config.toml
hidden_act = "swiglu"
normalize_top_k = true
balance_loss = 0.00023
init_std_router = 0.0341
vocab_size = 6474
norm_eps = 1e-05
optimizer = "muon_variant"
max_seq_len = 1024
max_steps = 5900
Below are experts of layer 3 (counted from 0) of a mixture-of-experts language model. Rows are named router (the router's row for the expert) and show model dimensions 0-95. Each number is 128 + 24 x the weight over its row's rms, rounded and kept within 0 to 255. Numbers have three digits each.
After each expert's rows: "comes after" lists some tokens at least twice as common just before its tokens as in all text. This comes from a sample of Wikipedia text that the model never trained on. Tokens count by the router's weight.

# expert 42
router:144111160077154139079118107133114181127148149077103174177160088121141108133144125117131150139094102132151107135118088142167100122136176137124138170098110130150063156136108135147094145126114154143136158132132163140170112129141130140093099125129134129139137125124122129154149123113163112129
comes after: "\n", ")", "==", "|", "===", "1"

# expert 31
router:127162146152090120122148134079112135158099107124105127154098151116104145095113168172132101111155098157113143150153139095162132091131153174086076094147145148104097093136135097121117107092151135109132123074100142148126133092134148153131113116114146128132107146146153122134110168142142133094
comes after: "the ", "to ", "and ", "a ", "was ", "con"

# expert 39
router:114168123125137160156107097146097112172080132133106105106164154114104140140160137126143105104182096148131106125071133144133115144117084182142156099119158115146142107131109119092147128104151131097119136126134147136167105122115148095111134107161099144078150116098121100157142099118141133092
comes after: "| ", ".", "–", ":", "201", "200"

# expert 1
router:164163123143108120101163160103150100143143137125078138091125158089142110121100100173163128131130106143099106108104104142150151111107098112120122156117143102145121151154118165124147144133141109076174154130142154143157162122173129113107119130142114152086079152158103137149148097154154125144
comes after: "| ", "|---|---|---|---", " ", "Total ", "Maj", "Votes "

# expert 49
router:167149152108069135099151111123125182128153134127111172171172122115142129156127079107167152100133116132157167117095163098122147156145133105134154113142162090132129126087142157103129128102105124108147098134150116144137098142119121114114091108134107106149154143113089158133115091149097128148
comes after: "=", "\n\n", "\n", ")", ") ", "Born"

# expert 0
router:089182123136138111153154115178163116143131140108123147124080129118128056125157122154119124086071108116133075153145136149120114141132096071143123109097134121135135134108118128125117104136126142150132121131173120142115156151145128109104193107118130094122125122154102155113172124125121110107
comes after: "the ", "The ", "a ", "first ", "-", "his "

# expert 111
router:127145081081132149125159126129105117168145120175109140114120128135182150144093084139134126135167101151141115124133106093133161114167137111116099119116125108131140111111114141090134141133172106142104131121104104127137137106090150124065104145120081070063107156125114135139137139144132142119
comes after: "- ", "| ", "• ", "\n\n", ": ", "Reg"

# expert 53
router:121174130118172166157105085135127134157114097099091098104156151111098108139149113124130126106173088149121076158134120134121114137120105168126105094140190114126092148114090116108096147100151111132125109103171144104124121132155172097134120135146119154102168144119127140145158116108117121128
comes after: "| ", ".", ",", "–", ":", "-"

# expert 104
router:153106130110135136087106116160150130161157149131102098145156150121137126193147114173116097162150139120099114072133144143133109078102115094141161094120110112145152148127146131137148145123102132087156085091121147134162129121117142114102112160144115146112087139103105105106159125110160088142
comes after: "\n", " ", ") ", "0 ", "1 ", "2 "

# expert 108
router:150076148127139119144130107155139146163100142140084158101100128137105137085106103139125147138098093100113127147107120139146131090144091119142080103126150141126080140153155125166120099100155122153134147127106100167138118139156143096140101156078106133169166096148148139159101124112105144156
comes after: ", ", ". ", "the ", "However", "th ", "in "

# expert 112
router:097107140122117149142101110136137102145125079112118123114135069147089155129140153103082167123128150107112094154091088134135112109125109135149153121115142122164146138109159115103159143099089103151158104090096168157134138105088137122154155152141092144155173130106105138116098096122152136146
comes after: "201", "200", "202", "199", "198", "197"

# expert 19
router:116077128108112147173116159147134158117081133100062148165125135126143108098129078111122175133113111145127155174121138132100101127115107104105143146147101121124133149145112165153135116114142143111114180086110124122153104144110130090121136118112119115154172141132136145161129101144093093088
comes after: "the ", ", ", "of ", "in ", "(", "- "

# expert 37
router:151138139138084061115096112107129160100085125117128115132110158136125128105106143172164102157133154141085140114121121149124124093160141083127105129103145111111127139130097078108132116138087138125166098088141117137129147148137093097120134130088144128138190130175135136107098128111105133158
comes after: ", ", "It ", ". ", "which ", "it ", "he "

# expert 45
router:098113147139146149154146145098182152110093162132105069097144133149135073138115108168143103113098114145149139162116143128140137149163149161135123176158125118115124139115153107134142150159150123101125162125134131094127170101144115117105134130108137101104105147183163165134124103111094092121
comes after: "\n", "- ", ". ", "\n\n", "The ", "|---|---|---|---"

# expert 52
router:146123149127106128101178111096109133153157136124127110099147113122110148096123130116163136138125107101065110131114116131190165127134104122115123165100137093116130138126098127094161143189098124139097136142116105162172106135166114124124095109145133156074085132108123103133111167148134099133
comes after: "- ", "| ", "\n\n", "'", "Un", "1"

# expert 92
router:165150094115112129143168109147135125133147139114117102122129130147159097110125114119154114100088123170151096130123147104148146117161129146117118134105091122124116138104159153113141136145150148051073134098122109075119113104132083131137117157142138141121106146128184117168134084170109094105
comes after: "the ", "\n\n", "of ", "- ", "a ", "The "

# expert 3
router:129144141124140111137098125144119162122131141126109102138095126135095127118093143130117123102087166115121169143128122146132151125147057171142086117142155135095146158153167102114107156179164135146109155121175159120140118158188110166155104140139154128112136185135108123119118120139104128153
comes after: "was ", "he ", "to ", "He ", "and ", ". "

# expert 27
router:114136109112120127146146148119123111104076105155136158118153134147111142086083127141152134147080126163124136167151120075134138151154121137112097085170143145133116099146118149113136113135149105106117120090100153104129098125136104171115120104076161146127116136127121136123095176159090179094
comes after: "the ", "and ", "to ", "a ", "an ", "his "

# expert 97
router:153110126161157144089155124088160143147143139105122159117125117134169167151119113116158109130116125114136144153098099132097100111142141143137169154102108105169123136125122101087103158125150153084090136162108164150167162129100103091093125143131102137118099103157085132140151114085120118099
comes after: "\n", " ", "|", ") ", "1 ", "2 "

# expert 61
router:162116131138119139127103157105085098149115141093148134124153146139093143126183087158083147145139133130164122105137099160141117170110135120110149132143110097121073117130096150082148160132152111102143106120117090159112157095136136113149159133140082121105078113105097125107166118153117119122
comes after: "| ", "- ", ": ", "Han", "o ", "; "

# expert 5
router:143123116081135156110162127096116108150112102121115136127089148140149141175139181113161164163109158138160118087146108126148121096135112116122180149131132142106129136132100157113152127107096153100126144161113180136159130105109149172153134179123136133101121124122153134111179160125090124151
comes after: "- ", ": ", ". ", "of ", "\"", "\n\n"

# expert 38
router:136117136110136099143161100158160119108145146121124111093157164181101139103117173128112116129136116116108154118122147093092142147143130120155107096097104144130139152174107103096130135175126158111098087121185119129110147119181131183135097136080112157112154133104123124104112103129126116111
comes after: "'", "of ", "the ", ". ", ", ", "with "

# expert 50
router:168119171110153116093127140126116096152117157166115117128134102128105100173138093172131110086122117176113129136133114082142105148142134119095120157098132129155116148109156138112142142182155141136091149139143151128157091136150083160120160127106128154098087127166130120121165107146171129125
comes after: "| ", "- ", "L", "R", "N", "H"

# expert 117
router:121130154153139144141089112079123122129143121148115147104133150116132113160125070128133147122132158087097148167121093159123095155143120126098135173102111139155149141127114144172148140109132096112085109076130125168125163122158096143090124114133120161139127077146119134177172104113147114124
comes after: "| ", "0", "0 ", "3", "1", "2"

# expert 22
router:123118131091110146116151169144114112165111125121146123115112155099123107120153122112137140148137139115136151127148103147131163136160144124121150183118134182062142142129132154152140135133108093082170124152118149134155168184119136095165100155159131161110103134113152118146174169094126151139
comes after: "- ", "| ", ": ", ", ", ". ", "of "

# expert 9
router:137119095136152139144161097141184115125117131154110134128114134138090096104163135142120116112065132104126138131158122127109117131161132168131101102133139111135151141132094172163106120167120157137164134099139104107103120134119123091149147108097102067129128160155152168148154095074121158114
comes after: "the ", "a ", "The ", "-", "his ", "s "

# expert 26
router:124122143144128150162120091150160113165088113115129105113128137143092150106151154129132120147096084150156107159072143135110130135119091162153140096142150116146139149096103117140174129102131153169118113125147143096147121101141126106068169167138092152145169116109144159159153114106123107112
comes after: "(", "in ", "–", ", ", "| ", "In "

# expert 17
router:111182121110154118089130119073158121127148137139101077147129125112126118161107127107138161125128146179141088112088118108161111112132106143130156101109154128123162127111135123131075167098102126082067168113104102155158109120124167130115102110165118105134131100163136114122129127123122115131
comes after: "/ ", "°", "W", "E", "Apps ", "Team "

# expert 80
router:144122075139088161125114113145119113131125124082127130124174135139099113092132145121126138094132121142110153145103112146100112151148130103118093141152126203122144139163090116128095118105115131147152092157111085150104112119143134139145140190153125108112130146105125098126094142086153175092
comes after: "the ", "\n\n", "a ", "and ", "The ", "by "

# expert 40
router:140164103171150128128130116137180146103108150119098147118142168133112121094106108118076132088117139086160122134097161132087099113147143105149109095143173130107110141154149147178144129130120135170150118116145125134137149105124170112121169184132156161161144127107155147120097153117128110137
comes after: ".", "\n\n", "==", "s", "es", "==="

# expert 115
router:141146112137131151124094132137123116120166129095176123139114138148096147108168162096080112138147130083119118169142167141111105127129154084138152134126104112038103159105120147092117091110146154128147117132114145140105136130124099127151114077102111163139152109121122172135114123140098148135
comes after: ", ", "of ", "in ", "on ", "to ", "at "

# expert 20
router:111112159133144133084114110098136109153126133147127165132092140148148100132170104143162135142080118144174148123116144137152128137113140126156130132165081117115148130121156165142107091118165134097147099169109159130117115132153118135157136137147134153081138161138071110168170069112107132129
comes after: "| ", "- ", "by ", ": ", "Sir ", "= "

# expert 35
router:105151114118112172107133130142097116105113132172174108155170087126121138135094091114162158104132112109150137125132122139180164123146129122089123192130121121145165122117127111137141073115137080113124110129122097141146109175147116115113108131154156122099139147145123180134132109153123108081
comes after: "- ", "(", "Scientific ", ": ", "\n\n", "United "

# expert 6
router:149145070115121142149115137154156118142155140088183144131121131102132132110130178100102136139136155102124139141116134122101094123160166180142165116132112106136148143109116108142111097189082119142123150123152136108141134112104128110129139119122111157164095079165143110109100086170102114142
comes after: "of ", "in ", "for ", "to ", "on ", "by "

# expert 59
router:114164125111146135107153115110129112102115158101104109176133080130153125106099117132118127174106126153174073177141121127120117165173117120114124150159145123104138137118121183129155097148152142148138110109117153118108127122095131139087119132098092085107119093162153141105077139159132130118
comes after: "\n\n", "- ", "the ", "==", "== ", "National "

# expert 124
router:136089141124149152115165116151126142108122162150131141129118126117118171180132127100151164085151142124153145122086101173119130150121152157159146162122108108122097143091138140115160160100131155117159093100106134143172128113113160122086100171117170145110119114135102178090119131141125113159
comes after: "\n", "|", ")", " ", ".", ";"

# expert 118
router:154112097115110122128129134154159156153095154097072149100156175140123115111123149094098124138137099111151138127096139069087129149152169148148162088121168158118129139123134112155142143147107147139149106150096151143126104084137113119101108111123134130150153113088161106090098108156138101147
comes after: ". ", ".", "==", "\n\n", "===", "="

# expert 105
router:141098152135072144152147153112116113145142149092144124121084142154144099084146129135158120094169099166112124098119092123129093129101116103127148182170113146092103125118098164112153115140096091103144168143108144140121137105103130120112115156164135154141144131143124104131141152108119156183
comes after: "- ", "| ", ": ", ", ", ". ", "of "

# expert 125
router:136140177162150143125118153103136094151131161113120107121124131124158096140164091183096157148145107150141120119160141125177142166110141122089115121150147083142145143100159136167120163083158134138091145101136133118124140124106139159120117125123099139153141120142125119180181095123159163114
comes after: "| ", "A", "R", "C", "I", "M"

# expert 63
router:159100141138130142117095171155133118151119148102135088093112124122155142158124136106093142141149135144162079072150110126146133146157136105153167098101122113142125153095159127113104108138174154125122129131134149148140160146095157141151158156139155144148153111098148143150177121117152194117
comes after: "| ", "- ", ": ", ", ", ". ", "("

# expert 91
router:146084150133154125128107127160127123156159142095165106166150138160112185114141145099143124149149101130116133141087134176118132126124134127120144128187138115115157166109152115150178116125090114142094120157098157099148103133169145115143109138149107129127141113090172096167165101123147126123
comes after: "2", "1", "0", "6", "3", "5"

# expert 46
router:158154096097133094150157094134127118118142150136140111127108147176116115123163127108119173174121103105174126116121156090095142150130113142133170151110101088083146118128131170109135134144184136132108100151118124114115112116138137122145129156088084108110122167125143086146095087150127148096
comes after: "the ", "of ", "in ", "United ", "\n\n", "The "

# expert 51
router:133089136139135154133104114112146116126119077090101083105152096098116147123094126142119164172148110145106117165119153120122137140098123158089151130107146102121143142109114145141107166091089116121160099119143127084130160104103160157141143170150133139091175124112111125084107104148156164136
comes after: "| ", ",", ".", "(", "1", "′"

# expert 78
router:149085142155113147162140121096107103134126080105105071103160111104109179118139122132091143147146153136097092160142090162114122112105129153142145163095138103143118114109158132124143133122085095144114110092126136115131162106096143145142149134151092158117150107094106154095149104132171136112
comes after: "| ", ".", ",", "–", "(", "201"

# expert 44
router:118105127137101120114099144130112128110101136116072137154118171148108147109149164109121093136094123139068120156148111119137145178147136073141094167123131121142136104116087144123139138120129113178146160120106071142148099152134111133087098101120118152121157147147126158116096116096143139172
comes after: ". ", "the ", ", ", "a ", "(", "as "

# expert 21
router:131109168101156117100092122151140120160112127147132126138106165126129123105106137179073084121094167101141122104137138141118173108118113136108092153119126113133087148089152072129118088162136138143151147127155106125102143126149101115129123122069159130109157118141095095114143153098110143159
comes after: ", ", ". ", "that ", "he ", "was ", "to "